Weights of a small mixture-of-experts language model, trained from scratch on English Wikipedia: vocabulary 5333.
Below are experts of layer 5 (counted from 0) of a mixture-of-experts language model. Rows are named router (the router's row for the expert), down (a neuron's output weights, with its number) and show model dimensions 0-159. Each number is 50 + 10 x the weight over its row's rms, rounded and kept within 0 to 99.
After each expert's rows: "raises" lists some tokens whose logits its average output raises strongly, later layers aside. This comes from a sample of Wikipedia text that the model never trained on.

# expert 47
router:47 49 47 36 63 66 46 46 64 42 53 65 64 54 48 39 42 56 54 57 51 37 41 57 40 38 46 27 57 52 38 48 44 71 49 45 28 60 64 55 43 44 45 51 61 33 43 36 57 55 44 54 55 37 40 50 44 46 53 49 49 34 52 62 38 54 64 42 26 56 39 48 57 34 56 61 68 59 56 45 63 38 51 51 58 63 58 45 58 51 74 61 54 44 43 46 39 56 52 41 49 53 53 55 36 51 60 56 50 48 49 46 48 47 57 46 67 48 61 59 25 69 58 67 35 61 56 45 62 68 33 67 61 52 39 56 45 66 56 41 36 52 60 46 42 48 51 38 45 45 38 35 57 57 67 55 31 48 51 35
down0:48 37 54 60 56 43 48 40 69 41 53 40 52 45 44 41 44 50 54 60 62 65 57 36 65 63 50 57 61 66 43 39 38 60 29 50 47 55 40 42 57 40 52 67 60 52 60 47 25 34 57 66 62 53 46 39 60 42 57 42 36 40 52 65 45 47 52 53 44 30 47 67 47 53 45 52 52 55 41 50 38 43 58 60 49 47 71 65 62 72 45 35 37 52 54 63 54 39 43 63 52 41 39 58 48 58 31 54 43 40 43 35 52 56 55 55 55 32 53 52 47 51 60 54 42 74 53 39 48 61 39 37 41 46 70 53 41 53 39 49 41 47 74 59 35 56 52 46 44 48 55 51 48 45 56 23 53 61 58 49
down1:47 57 46 39 47 53 48 40 39 50 57 49 52 56 42 62 51 66 59 40 53 54 59 53 65 24 45 65 60 46 44 42 58 49 41 39 51 36 44 65 58 49 55 46 44 55 45 59 66 60 67 58 52 33 60 55 62 66 38 36 61 36 48 40 61 36 39 69 44 47 49 45 53 69 51 47 34 39 57 43 33 50 37 61 51 48 52 50 38 40 54 47 44 62 33 55 40 28 42 42 50 61 58 63 68 50 45 45 44 64 54 48 48 51 58 56 51 55 55 38 34 41 48 59 44 41 40 44 39 54 58 48 38 45 30 54 38 40 53 80 53 57 67 52 49 48 29 62 59 52 67 50 41 39 43 59 64 63 41 66
down2:58 58 53 38 63 48 62 52 52 52 48 36 56 45 33 37 48 42 23 45 56 61 49 59 54 30 48 36 31 52 78 51 51 52 54 55 44 69 53 56 54 48 42 35 50 65 58 43 52 46 57 58 48 55 60 56 56 47 58 50 40 66 55 49 57 72 43 58 62 59 46 61 54 55 59 38 47 37 41 40 61 49 36 52 52 45 39 67 42 44 42 32 50 64 46 35 50 53 58 32 28 35 64 57 48 56 69 46 64 45 66 51 45 45 39 44 30 31 52 59 51 41 64 55 35 47 59 54 45 62 44 28 41 58 52 68 49 32 58 50 62 51 47 52 67 41 55 46 53 53 49 65 48 49 46 60 41 56 52 39
down3:66 32 42 49 39 59 56 49 49 62 53 47 41 47 54 50 58 54 34 31 59 51 62 71 49 52 77 55 35 37 51 45 67 51 35 66 42 57 55 52 64 47 48 47 40 56 28 33 62 62 29 46 49 59 47 65 44 61 54 61 45 55 57 62 38 33 44 60 48 40 46 35 65 61 49 57 35 36 44 52 62 46 50 55 44 61 42 45 49 44 51 45 53 50 38 52 57 31 53 56 40 55 44 70 64 45 58 54 30 47 52 64 49 48 68 53 67 53 39 50 38 64 40 50 53 48 51 68 61 38 50 56 54 50 41 38 49 59 48 49 42 59 61 60 50 58 48 48 65 41 37 33 51 37 35 46 31 40 43 40
down4:63 40 48 49 46 47 56 39 32 35 69 64 39 55 58 44 53 55 48 52 62 52 54 44 52 52 43 56 45 57 61 57 71 51 67 59 53 50 54 40 35 51 41 45 31 53 37 46 48 47 53 43 66 74 51 54 45 57 50 63 54 51 38 77 51 67 46 40 49 57 45 37 45 37 50 50 42 57 43 32 54 43 52 45 61 64 60 40 70 58 35 49 61 42 53 55 57 66 48 59 35 46 46 39 52 54 60 45 42 61 44 46 54 51 38 43 54 42 61 56 58 39 44 57 57 61 60 46 49 40 57 20 34 55 42 52 50 29 73 29 48 47 53 30 33 42 61 38 43 43 58 55 53 41 61 32 65 50 56 53
down5:66 54 50 52 48 57 67 58 49 36 41 54 48 38 37 54 43 33 51 67 64 39 52 39 54 41 58 55 70 53 47 54 35 44 37 73 43 42 39 60 39 52 41 51 62 48 57 61 49 58 60 58 46 71 49 58 58 53 59 53 45 48 54 38 45 34 69 63 48 53 44 66 62 41 50 44 45 44 45 44 57 54 43 49 32 36 61 53 58 75 25 35 55 60 31 31 55 52 37 44 50 64 36 48 51 51 49 50 50 52 33 38 50 39 63 36 51 37 46 59 44 52 45 51 58 52 54 46 49 47 40 59 39 42 46 61 61 41 45 57 49 53 38 48 70 71 39 48 44 51 37 64 47 66 57 37 63 67 45 65
down6:48 50 44 64 47 38 40 49 47 39 40 41 37 47 56 57 66 48 55 62 58 61 50 46 68 54 48 48 50 52 26 37 59 32 37 59 67 59 46 44 54 51 50 57 49 42 38 55 44 58 33 50 47 44 39 47 59 46 61 74 49 53 58 29 47 59 63 44 46 50 35 54 56 61 46 64 42 59 44 41 50 37 58 47 53 50 54 47 59 50 60 68 31 59 53 52 63 45 36 69 59 41 62 44 57 63 54 52 29 46 40 57 66 27 46 52 63 67 49 47 46 33 39 45 40 61 70 55 58 42 50 31 44 44 50 56 52 52 70 45 34 59 47 37 54 33 44 59 31 48 65 59 46 53 54 61 39 43 60 35
raises: "eth", "les", "ment", "que", "ette", "leg"

# expert 44
router:48 56 56 42 48 62 42 45 48 49 38 49 38 56 54 41 43 32 63 49 54 58 76 73 43 53 42 42 42 53 47 48 46 60 62 60 45 30 50 55 44 57 60 45 59 56 47 56 52 58 73 65 30 49 38 61 43 43 50 56 49 49 39 69 39 58 57 41 38 62 52 46 53 51 60 34 74 50 44 47 54 45 49 52 49 55 47 62 65 63 50 59 62 46 30 53 56 48 52 43 36 47 35 51 36 27 46 42 47 50 39 55 57 36 68 67 53 42 62 50 46 42 60 55 52 61 55 43 49 46 36 49 56 44 40 55 45 61 54 52 40 34 47 42 40 58 45 72 59 37 29 59 75 42 41 50 55 60 32 35
down0:30 53 57 32 58 68 53 42 36 51 51 58 46 48 66 54 47 68 57 57 62 43 60 47 64 40 48 49 45 55 61 32 50 67 52 61 38 68 54 40 55 50 42 66 37 31 53 46 32 53 47 49 56 33 54 58 49 57 28 57 53 50 57 64 49 61 61 49 48 64 43 62 57 60 48 54 50 45 32 44 63 57 60 35 54 50 57 41 64 55 56 56 42 42 67 46 55 47 51 29 52 54 64 54 61 64 38 37 49 41 66 67 50 40 41 39 46 67 51 62 48 59 46 34 40 49 52 47 42 43 46 28 41 41 66 31 50 55 46 46 32 38 54 56 61 42 47 42 48 54 42 39 61 36 41 67 58 43 58 49
down1:43 28 43 44 61 48 32 51 65 50 51 47 60 51 62 39 35 28 58 43 44 49 35 45 38 65 54 45 50 52 53 58 56 62 57 46 48 52 55 61 60 60 41 40 51 49 66 45 50 42 50 50 50 46 38 62 58 58 37 48 59 45 39 45 49 67 47 45 45 47 38 50 56 53 52 40 51 49 66 48 41 52 48 39 37 53 44 50 44 80 51 42 35 47 51 29 52 61 54 53 68 38 42 47 46 43 52 62 58 66 39 39 54 81 64 51 32 52 49 69 25 62 48 55 36 56 42 55 48 66 52 32 48 61 41 53 52 42 57 53 54 33 44 66 45 44 65 51 40 50 44 58 51 66 75 65 47 47 59 48
down2:53 61 62 50 52 37 49 57 42 50 57 47 40 51 61 69 52 57 60 40 48 65 63 49 57 50 70 43 41 60 64 35 47 41 53 44 54 59 48 48 42 49 65 46 46 38 50 41 44 38 63 34 49 55 72 54 35 39 46 62 38 50 49 71 41 25 58 60 56 48 45 37 49 47 62 40 55 49 26 52 58 60 36 41 29 43 40 52 49 45 53 55 46 38 44 62 65 53 44 57 58 58 47 59 49 38 72 74 42 50 44 51 37 48 65 34 51 48 47 29 58 43 51 49 53 29 61 45 38 52 63 72 43 52 51 60 46 69 42 49 53 61 70 40 44 47 54 27 49 58 48 44 59 59 45 51 44 44 45 48
down3:44 34 65 47 44 51 61 42 51 60 62 42 61 71 57 61 48 68 47 54 45 31 36 51 45 50 44 65 47 48 57 45 42 50 59 52 62 52 77 42 50 47 47 46 46 39 44 64 49 46 33 54 44 36 54 46 55 32 49 52 62 37 74 41 44 68 70 54 51 24 46 55 44 43 42 58 52 45 49 52 57 45 45 61 58 68 47 36 31 56 54 43 48 41 61 58 49 52 47 55 51 52 57 57 62 52 43 67 58 50 53 48 53 36 51 58 44 70 52 44 44 47 38 47 51 42 28 53 38 38 61 49 36 46 60 34 42 54 42 60 62 57 60 38 54 43 58 42 32 64 66 44 42 37 73 53 49 52 52 25
down4:42 45 60 36 69 48 43 53 60 51 52 39 50 47 46 53 53 56 40 45 57 70 60 52 37 53 48 52 64 52 46 39 31 48 64 48 69 46 51 40 52 53 38 58 36 46 44 38 51 51 44 38 59 57 62 59 50 21 59 52 38 74 34 64 46 40 60 54 52 49 47 28 53 50 34 52 32 46 60 54 45 36 62 51 59 66 51 62 53 52 71 57 48 58 48 43 62 57 44 62 47 55 67 65 45 48 37 52 47 44 56 52 51 38 57 39 39 50 38 30 68 50 38 55 61 45 65 56 60 52 42 45 45 41 56 45 53 42 47 48 46 51 54 46 51 57 46 48 12 63 74 47 66 46 51 56 55 34 45 46
down5:47 43 44 76 61 45 46 48 52 54 51 38 58 55 58 64 40 49 51 69 40 60 44 52 38 51 53 51 67 62 49 43 35 50 30 57 56 46 41 58 50 49 49 58 37 42 46 37 50 47 46 57 79 45 37 74 35 59 51 51 51 45 69 52 60 46 55 48 46 46 59 59 62 63 50 37 36 56 56 63 39 38 51 53 42 36 47 68 44 73 39 43 46 75 53 70 66 64 42 37 58 60 42 45 49 64 54 42 41 47 51 45 42 53 42 47 61 35 51 46 35 42 47 46 62 65 67 63 41 41 38 45 45 45 53 43 53 52 30 45 50 50 48 60 50 52 49 49 42 44 42 45 73 34 58 46 47 41 31 43
down6:60 40 39 30 53 29 65 52 49 57 27 48 59 45 52 57 61 66 44 45 46 42 56 57 38 37 54 34 50 54 36 41 42 44 30 42 54 53 54 50 36 60 46 64 51 36 65 52 48 53 35 50 46 46 45 41 56 50 50 59 55 38 31 46 31 46 60 62 50 48 61 70 46 44 55 48 66 58 52 64 61 72 59 54 49 61 64 57 46 50 41 58 55 69 22 38 62 49 36 47 48 44 65 22 57 56 64 53 51 49 60 47 45 55 45 36 42 50 55 61 56 65 45 51 40 49 46 60 59 51 59 70 51 48 43 48 35 42 56 46 47 55 53 67 55 40 62 49 44 42 52 40 59 33 44 43 64 42 53 58
raises: "P", " Democrats", "I"

# expert 28
router:60 48 52 30 75 47 35 41 43 30 51 61 45 55 48 44 60 26 56 55 41 49 66 49 55 53 61 43 45 51 35 40 51 52 60 45 62 51 51 56 50 50 53 52 46 59 39 33 33 81 50 57 44 54 36 50 61 44 50 60 45 36 29 58 34 69 46 48 40 64 45 45 61 49 52 40 61 64 50 49 67 52 61 46 55 49 46 66 49 55 53 55 60 42 30 38 56 52 68 55 51 35 46 43 51 49 49 65 50 45 63 55 49 46 50 46 43 47 60 61 48 35 52 48 46 58 58 41 59 55 41 43 57 31 36 68 49 65 56 51 35 41 55 38 43 60 51 59 60 55 36 40 63 18 57 46 47 58 50 41
down0:33 59 60 52 33 40 42 53 37 47 52 45 48 51 43 53 47 54 61 60 50 42 53 42 49 60 71 52 50 53 60 72 42 48 68 58 64 54 34 55 51 49 58 42 45 47 45 54 67 64 41 35 61 37 48 58 46 49 47 58 63 50 63 51 35 62 55 75 42 46 46 50 52 44 43 49 41 53 43 40 58 50 67 38 38 44 42 40 46 33 53 50 28 49 50 34 42 47 59 35 60 57 53 60 32 41 52 59 72 55 67 54 66 56 70 59 37 53 31 51 54 51 48 46 34 36 43 62 47 44 40 83 51 49 45 51 52 45 45 42 53 45 37 41 49 41 52 46 60 48 49 31 42 37 64 57 61 62 49 71
down1:53 46 48 46 83 43 56 47 53 70 44 61 51 53 50 28 67 44 56 43 67 54 65 41 58 46 24 38 39 51 53 52 49 53 65 50 47 54 55 60 42 45 63 56 31 51 52 50 65 41 53 36 61 59 51 66 28 48 66 58 45 54 45 43 49 50 51 46 34 34 29 51 53 51 69 58 52 47 41 43 59 45 79 42 70 60 49 47 46 46 44 51 50 64 43 53 52 57 47 43 45 39 34 63 54 37 67 56 45 50 43 50 35 35 52 59 50 65 43 53 52 54 35 50 45 31 56 63 53 44 57 51 46 59 45 47 51 52 37 73 40 38 42 52 44 52 45 47 58 39 57 54 42 56 53 59 38 29 44 60
down2:43 39 73 29 42 59 38 55 41 52 57 44 57 66 51 50 52 64 36 57 37 28 74 43 48 59 56 46 44 44 43 41 40 48 50 48 41 46 42 51 49 45 63 47 49 56 49 51 51 66 53 38 47 48 39 60 54 47 52 51 58 41 45 40 30 56 64 40 44 26 59 45 55 53 55 53 52 60 58 47 60 57 45 47 54 44 37 58 61 47 68 40 41 66 48 27 33 61 43 47 35 50 52 53 41 48 65 57 40 47 53 41 65 50 55 36 52 59 44 60 68 75 43 74 41 53 27 58 50 40 48 48 57 52 51 35 45 55 43 49 61 32 50 53 51 38 47 70 69 43 52 41 54 53 52 49 54 44 72 65
down3:29 61 52 38 46 48 52 59 60 39 41 71 45 36 57 52 47 58 52 50 34 49 49 28 63 34 65 49 46 59 52 58 49 41 57 57 54 42 66 56 46 47 60 51 46 44 53 44 54 39 55 57 43 48 62 45 41 50 42 37 51 45 54 59 54 35 53 73 61 46 52 61 40 54 67 53 43 48 36 52 51 53 50 58 41 55 49 54 44 44 55 70 45 48 47 42 70 37 44 49 30 48 50 46 33 44 40 73 74 54 40 59 30 51 50 50 33 34 34 69 63 45 56 57 59 27 71 46 42 43 47 54 43 55 42 35 62 38 55 48 30 47 38 42 40 58 56 54 71 65 47 50 51 52 56 59 56 64 58 49
down4:67 41 39 57 64 55 46 40 54 46 34 52 45 57 44 10 50 51 51 68 50 51 33 44 60 46 58 50 49 52 41 38 37 52 66 55 53 47 44 56 56 45 49 65 38 62 72 46 30 62 37 45 46 39 47 54 62 59 57 49 38 40 37 48 66 51 54 36 53 60 48 56 43 57 50 57 35 48 56 56 52 41 42 46 43 54 46 44 55 58 50 55 38 69 40 40 44 65 53 56 50 36 41 60 48 59 38 48 52 46 55 50 65 49 47 43 56 46 68 62 42 22 52 37 48 61 44 46 38 54 35 54 48 53 65 56 53 45 64 51 59 62 69 63 53 45 47 64 59 63 65 65 65 34 46 29 49 45 41 50
down5:47 47 51 50 57 54 47 39 50 59 41 57 58 52 62 48 50 55 56 54 40 51 60 40 60 60 58 39 60 35 53 44 46 70 75 50 54 66 48 32 54 60 47 38 53 53 57 47 59 56 49 66 33 37 49 55 38 54 41 56 39 53 62 43 18 64 62 62 56 59 62 46 62 53 61 45 33 41 52 49 34 44 58 55 49 21 30 62 28 46 43 32 46 37 59 59 63 49 51 34 47 57 52 58 56 52 48 43 56 47 58 78 58 48 39 58 47 53 52 49 35 43 55 56 42 42 36 51 51 54 56 64 49 28 32 54 42 52 44 53 56 59 50 44 47 49 42 56 53 45 34 41 50 38 42 58 66 71 45 45
down6:51 46 44 46 55 35 78 53 42 40 55 53 53 44 56 52 56 35 54 74 47 44 73 48 43 39 42 48 62 55 39 53 42 66 50 47 33 45 49 36 60 54 40 51 52 54 53 58 64 55 71 41 48 57 57 37 55 58 53 45 58 26 45 61 46 62 45 48 49 58 52 39 47 54 60 48 57 42 54 39 52 63 48 47 42 51 62 72 54 60 57 51 56 56 57 56 43 71 39 44 22 39 42 37 71 68 37 35 50 30 40 47 41 42 48 67 58 40 50 59 41 44 44 49 59 69 49 41 51 50 63 56 31 49 43 51 55 56 39 41 28 47 54 55 67 46 39 42 37 54 57 42 48 58 48 37 66 55 46 50
raises: ".", ",", " |", "1"

# expert 43
router:58 34 66 59 55 53 40 42 52 37 39 46 45 68 62 67 47 44 52 63 53 61 47 52 40 55 58 40 39 48 49 46 66 51 45 46 55 37 46 48 43 79 41 61 49 40 49 55 50 67 50 49 51 42 56 46 51 51 56 60 51 51 33 57 48 52 58 41 45 56 39 38 41 41 50 51 53 51 40 42 54 46 40 57 54 49 40 54 59 56 59 55 48 47 36 45 41 36 70 36 48 41 35 50 51 41 44 47 53 57 65 48 49 43 68 54 64 36 47 50 47 43 72 51 48 63 58 57 53 52 48 56 67 46 46 66 41 62 55 40 52 65 49 49 45 47 41 57 36 58 19 54 54 27 33 69 51 68 36 11
down0:68 45 49 46 67 41 44 43 32 46 60 60 51 48 60 51 50 45 44 60 41 45 31 38 58 52 65 41 33 46 47 43 52 52 60 44 62 43 57 64 59 49 73 54 43 53 54 35 47 52 64 20 43 43 42 51 42 53 57 70 43 46 48 64 57 64 39 56 61 49 38 34 56 50 61 56 56 63 50 54 50 51 39 34 47 57 62 70 39 39 44 71 49 63 41 50 46 53 42 42 46 59 50 45 56 40 50 56 43 31 43 54 54 42 41 27 48 44 68 47 52 31 55 41 51 44 37 45 65 44 60 60 43 72 40 33 43 56 59 46 36 47 51 50 68 63 49 54 54 48 73 59 47 39 50 63 59 46 52 62
down1:43 49 59 65 46 37 54 52 53 48 36 65 39 40 48 41 48 57 36 49 39 48 58 62 43 59 62 60 61 42 53 63 49 37 50 33 48 35 44 56 46 46 44 70 45 59 39 59 44 40 65 63 58 61 42 49 64 25 54 51 41 60 57 60 60 45 55 73 66 52 48 57 22 56 39 46 66 54 47 53 33 57 32 62 58 53 54 33 51 49 52 48 62 47 53 44 52 57 61 51 39 49 46 36 55 48 50 54 56 49 50 65 42 47 45 46 72 50 56 37 42 58 53 67 60 66 34 59 42 59 55 50 69 46 49 39 40 61 44 53 39 54 33 24 56 38 37 37 44 45 65 67 35 48 45 47 58 54 48 43
down2:59 42 38 38 57 50 46 45 55 48 45 49 52 49 60 64 64 39 59 44 38 53 59 55 55 52 29 36 38 45 45 47 55 49 50 43 62 68 56 45 33 61 62 44 42 39 49 58 45 57 72 49 37 44 48 64 47 53 51 48 39 51 30 62 50 65 52 46 41 59 43 36 57 51 55 35 65 48 43 41 45 50 47 59 59 61 56 54 62 57 57 69 45 63 32 61 44 38 51 58 57 25 48 29 49 48 59 59 47 59 36 63 27 36 52 42 57 52 78 55 38 32 47 58 58 51 61 44 65 44 51 42 41 50 50 60 35 68 51 67 56 50 49 39 48 68 48 22 46 53 49 42 47 44 43 43 61 59 50 53
down3:40 51 47 39 37 55 47 33 49 39 48 56 50 40 52 34 49 67 49 31 73 41 41 60 68 44 51 60 61 56 61 45 61 36 45 53 49 62 60 46 56 64 49 48 44 54 47 50 58 39 44 43 62 45 40 46 55 67 54 60 50 52 64 68 46 58 52 60 40 40 41 63 57 52 73 44 54 57 60 30 44 40 46 29 57 45 32 38 48 67 51 55 47 58 50 56 44 30 64 60 52 59 48 60 50 67 66 49 44 43 57 47 60 62 54 48 49 53 39 54 39 59 40 51 37 55 45 43 43 41 26 33 51 37 36 54 33 56 50 46 48 65 59 47 50 46 55 31 48 49 39 76 60 65 49 46 45 45 25 48
down4:58 33 66 53 57 57 58 72 47 46 49 67 52 43 57 42 40 50 40 33 45 46 54 53 57 45 45 56 60 38 40 47 33 48 29 81 48 49 58 43 41 47 52 48 76 62 63 46 33 53 33 63 37 49 56 54 48 52 32 45 43 45 41 39 53 31 46 63 51 55 57 59 65 56 49 43 41 51 42 51 64 50 38 42 40 61 41 43 53 63 52 47 66 50 59 52 55 39 62 58 43 48 52 69 32 54 55 52 45 40 58 54 53 51 42 41 50 52 59 46 54 57 49 41 32 50 38 63 53 63 46 41 44 65 50 48 25 43 56 63 51 47 62 56 30 50 50 63 36 46 64 48 40 53 67 57 30 35 49 64
down5:57 43 42 35 42 61 48 58 55 67 55 51 51 48 45 48 61 56 27 39 29 70 60 51 48 44 46 40 57 53 61 58 41 48 35 57 44 34 51 51 32 51 51 30 51 44 40 44 54 61 58 45 51 53 71 67 44 44 74 35 62 51 49 47 62 55 48 54 26 49 57 58 60 52 45 44 73 65 63 52 55 59 46 47 65 61 46 49 71 68 47 37 49 48 48 62 45 61 40 57 57 50 50 43 53 52 47 49 43 67 44 53 41 53 56 49 59 45 69 58 49 53 43 55 44 49 51 55 31 33 58 42 40 37 50 58 33 55 34 48 61 39 36 28 60 64 42 54 40 39 53 54 50 48 57 43 63 25 56 45
down6:56 56 47 32 44 61 48 55 58 51 45 53 57 45 73 64 43 55 46 44 68 55 58 65 58 56 48 56 48 53 41 60 42 58 35 64 31 42 65 37 53 62 70 61 63 48 53 56 40 49 44 50 60 36 36 40 33 62 59 39 45 57 56 67 37 45 40 48 31 61 44 53 38 48 62 40 47 42 51 49 55 50 60 39 53 51 60 37 53 54 59 57 50 38 59 57 58 69 40 50 36 61 63 42 61 44 65 31 52 29 43 60 39 45 50 38 33 46 59 53 45 55 48 57 35 52 37 39 45 54 54 60 51 48 60 55 68 38 42 47 39 46 61 50 32 54 51 54 63 24 52 47 39 31 40 65 47 51 39 66
raises: "ko", "2", "4"

# expert 3
router:52 37 72 38 66 65 41 44 60 47 41 55 64 67 41 45 37 40 64 67 52 41 65 62 50 52 67 24 52 42 52 36 62 62 52 48 39 65 55 45 42 78 38 59 37 53 28 59 40 57 64 60 52 59 27 46 53 50 48 44 46 52 48 45 49 57 57 35 49 61 51 48 45 61 43 40 56 63 44 41 51 45 48 40 54 45 45 52 59 70 55 47 46 54 45 61 51 47 58 37 37 53 48 48 46 38 56 62 43 48 59 44 50 41 51 62 54 41 40 55 52 62 59 58 36 64 53 40 62 60 21 50 62 59 26 56 41 61 44 56 53 40 50 42 43 48 50 53 48 34 50 39 45 54 57 66 37 51 39 54
down0:42 60 53 57 30 48 49 56 45 71 59 53 63 66 39 61 51 44 45 52 53 42 47 37 45 48 34 52 58 40 47 40 71 74 56 39 33 47 50 50 69 50 55 34 22 63 59 52 48 38 39 57 61 61 56 59 33 59 56 44 49 46 47 59 36 51 59 40 46 41 50 52 54 52 70 37 66 47 45 24 45 52 44 47 58 53 46 54 38 60 59 61 35 55 38 54 47 56 47 49 60 55 68 42 37 50 54 57 67 48 54 50 49 39 47 61 52 40 55 48 49 34 39 41 58 56 50 54 35 40 50 58 34 59 60 46 55 54 47 56 41 48 53 48 64 52 41 51 38 72 50 59 47 38 69 46 44 70 25 55
down1:39 44 38 39 68 57 61 46 50 45 55 56 73 46 58 42 56 44 49 44 43 67 58 37 57 72 54 58 45 50 36 47 40 49 54 37 57 49 52 45 54 44 65 38 51 32 56 49 47 55 50 45 36 31 42 67 64 43 56 40 56 48 51 42 30 63 56 40 58 50 37 39 55 52 53 43 59 36 59 28 42 60 58 64 50 63 46 51 46 38 36 45 43 35 33 37 50 47 49 61 41 64 39 52 50 52 56 49 49 56 53 61 50 61 57 57 60 70 67 56 49 37 55 70 51 25 41 47 54 36 63 50 51 57 46 58 62 65 43 53 64 45 37 30 56 53 58 47 63 54 41 45 33 64 54 35 45 63 67 39
down2:49 53 66 28 40 35 34 54 64 39 48 47 44 32 51 60 42 54 49 46 43 60 72 78 58 55 56 51 37 53 35 52 49 49 59 50 45 33 56 40 61 38 50 62 62 41 69 39 44 62 57 62 45 52 48 60 56 59 57 63 51 43 44 56 50 58 59 66 39 60 52 45 49 60 45 38 39 40 50 37 63 53 60 44 51 39 52 63 43 47 52 35 50 53 42 34 53 57 54 51 61 73 35 49 52 50 50 65 54 48 44 53 42 50 56 43 46 48 40 46 56 65 49 54 56 21 52 50 41 70 71 46 38 38 55 52 51 45 46 54 48 57 44 49 52 35 65 52 69 37 26 46 31 33 52 57 36 48 61 47
down3:40 44 71 38 49 34 60 57 47 48 52 52 70 66 37 67 56 61 54 37 50 53 48 40 57 36 42 57 50 46 64 61 42 36 51 47 46 40 44 47 33 55 42 48 73 55 51 44 70 53 60 51 37 64 60 44 68 54 66 45 42 54 58 70 54 57 38 38 59 54 55 31 50 31 61 59 57 51 34 35 53 42 34 47 50 50 58 53 53 49 56 53 21 54 45 48 42 63 57 47 41 46 50 55 50 50 37 37 49 54 42 47 46 67 49 57 44 52 19 35 59 55 50 50 49 46 52 50 61 38 40 61 40 41 63 68 49 45 47 53 52 54 39 55 65 39 65 57 56 32 59 51 30 56 58 40 47 41 49 49
down4:61 57 62 36 48 37 48 45 60 48 42 47 54 42 61 35 54 61 47 58 29 39 45 37 37 61 55 60 60 56 32 55 50 68 63 43 56 54 49 57 50 46 55 46 68 46 47 50 42 57 67 43 65 39 46 48 41 55 57 52 41 56 49 48 50 58 47 42 58 64 40 46 48 53 57 33 50 51 58 28 29 50 60 41 45 39 35 55 34 52 54 45 39 62 34 44 62 54 60 34 51 37 47 45 65 43 62 39 50 47 34 36 51 49 43 41 58 46 60 46 48 75 68 46 56 64 50 62 51 37 62 54 33 66 57 49 41 40 44 66 46 45 63 54 44 71 63 38 55 35 64 56 41 55 47 61 38 69 59 36
down5:47 63 45 51 43 51 40 46 41 58 42 67 51 41 36 36 55 57 51 52 51 59 64 50 45 45 48 27 47 40 37 58 56 38 53 55 40 59 40 50 51 65 49 43 51 58 56 56 39 70 56 47 42 44 43 46 42 49 56 42 44 77 54 45 52 54 46 63 51 57 40 36 59 46 47 46 43 45 31 30 55 66 46 41 71 56 54 56 38 53 62 48 24 47 42 36 30 57 61 48 29 49 58 57 38 49 56 52 69 71 49 58 51 59 40 38 34 52 49 38 51 76 45 44 46 41 55 58 56 39 26 39 67 59 40 61 61 48 51 57 63 44 44 46 53 56 53 50 66 49 49 54 53 40 53 46 62 43 77 62
down6:46 47 34 41 66 66 47 43 41 48 43 47 65 52 63 52 67 41 50 42 60 48 49 55 49 52 39 52 47 41 49 56 57 41 43 62 41 46 53 47 45 51 35 51 40 49 50 61 35 42 50 48 37 54 50 52 37 81 50 48 60 48 63 55 43 55 47 46 28 50 53 51 41 59 47 63 64 54 40 41 59 31 47 59 63 75 29 41 56 41 49 50 50 68 55 48 46 64 50 38 55 62 68 47 53 52 58 46 26 66 42 45 34 63 44 82 59 55 49 65 48 45 52 36 35 46 41 55 49 49 66 31 44 48 59 49 31 52 36 41 27 56 58 53 57 59 66 61 50 37 43 59 56 41 48 59 56 49 53 55
raises: "tt", " Theatre", " Awards"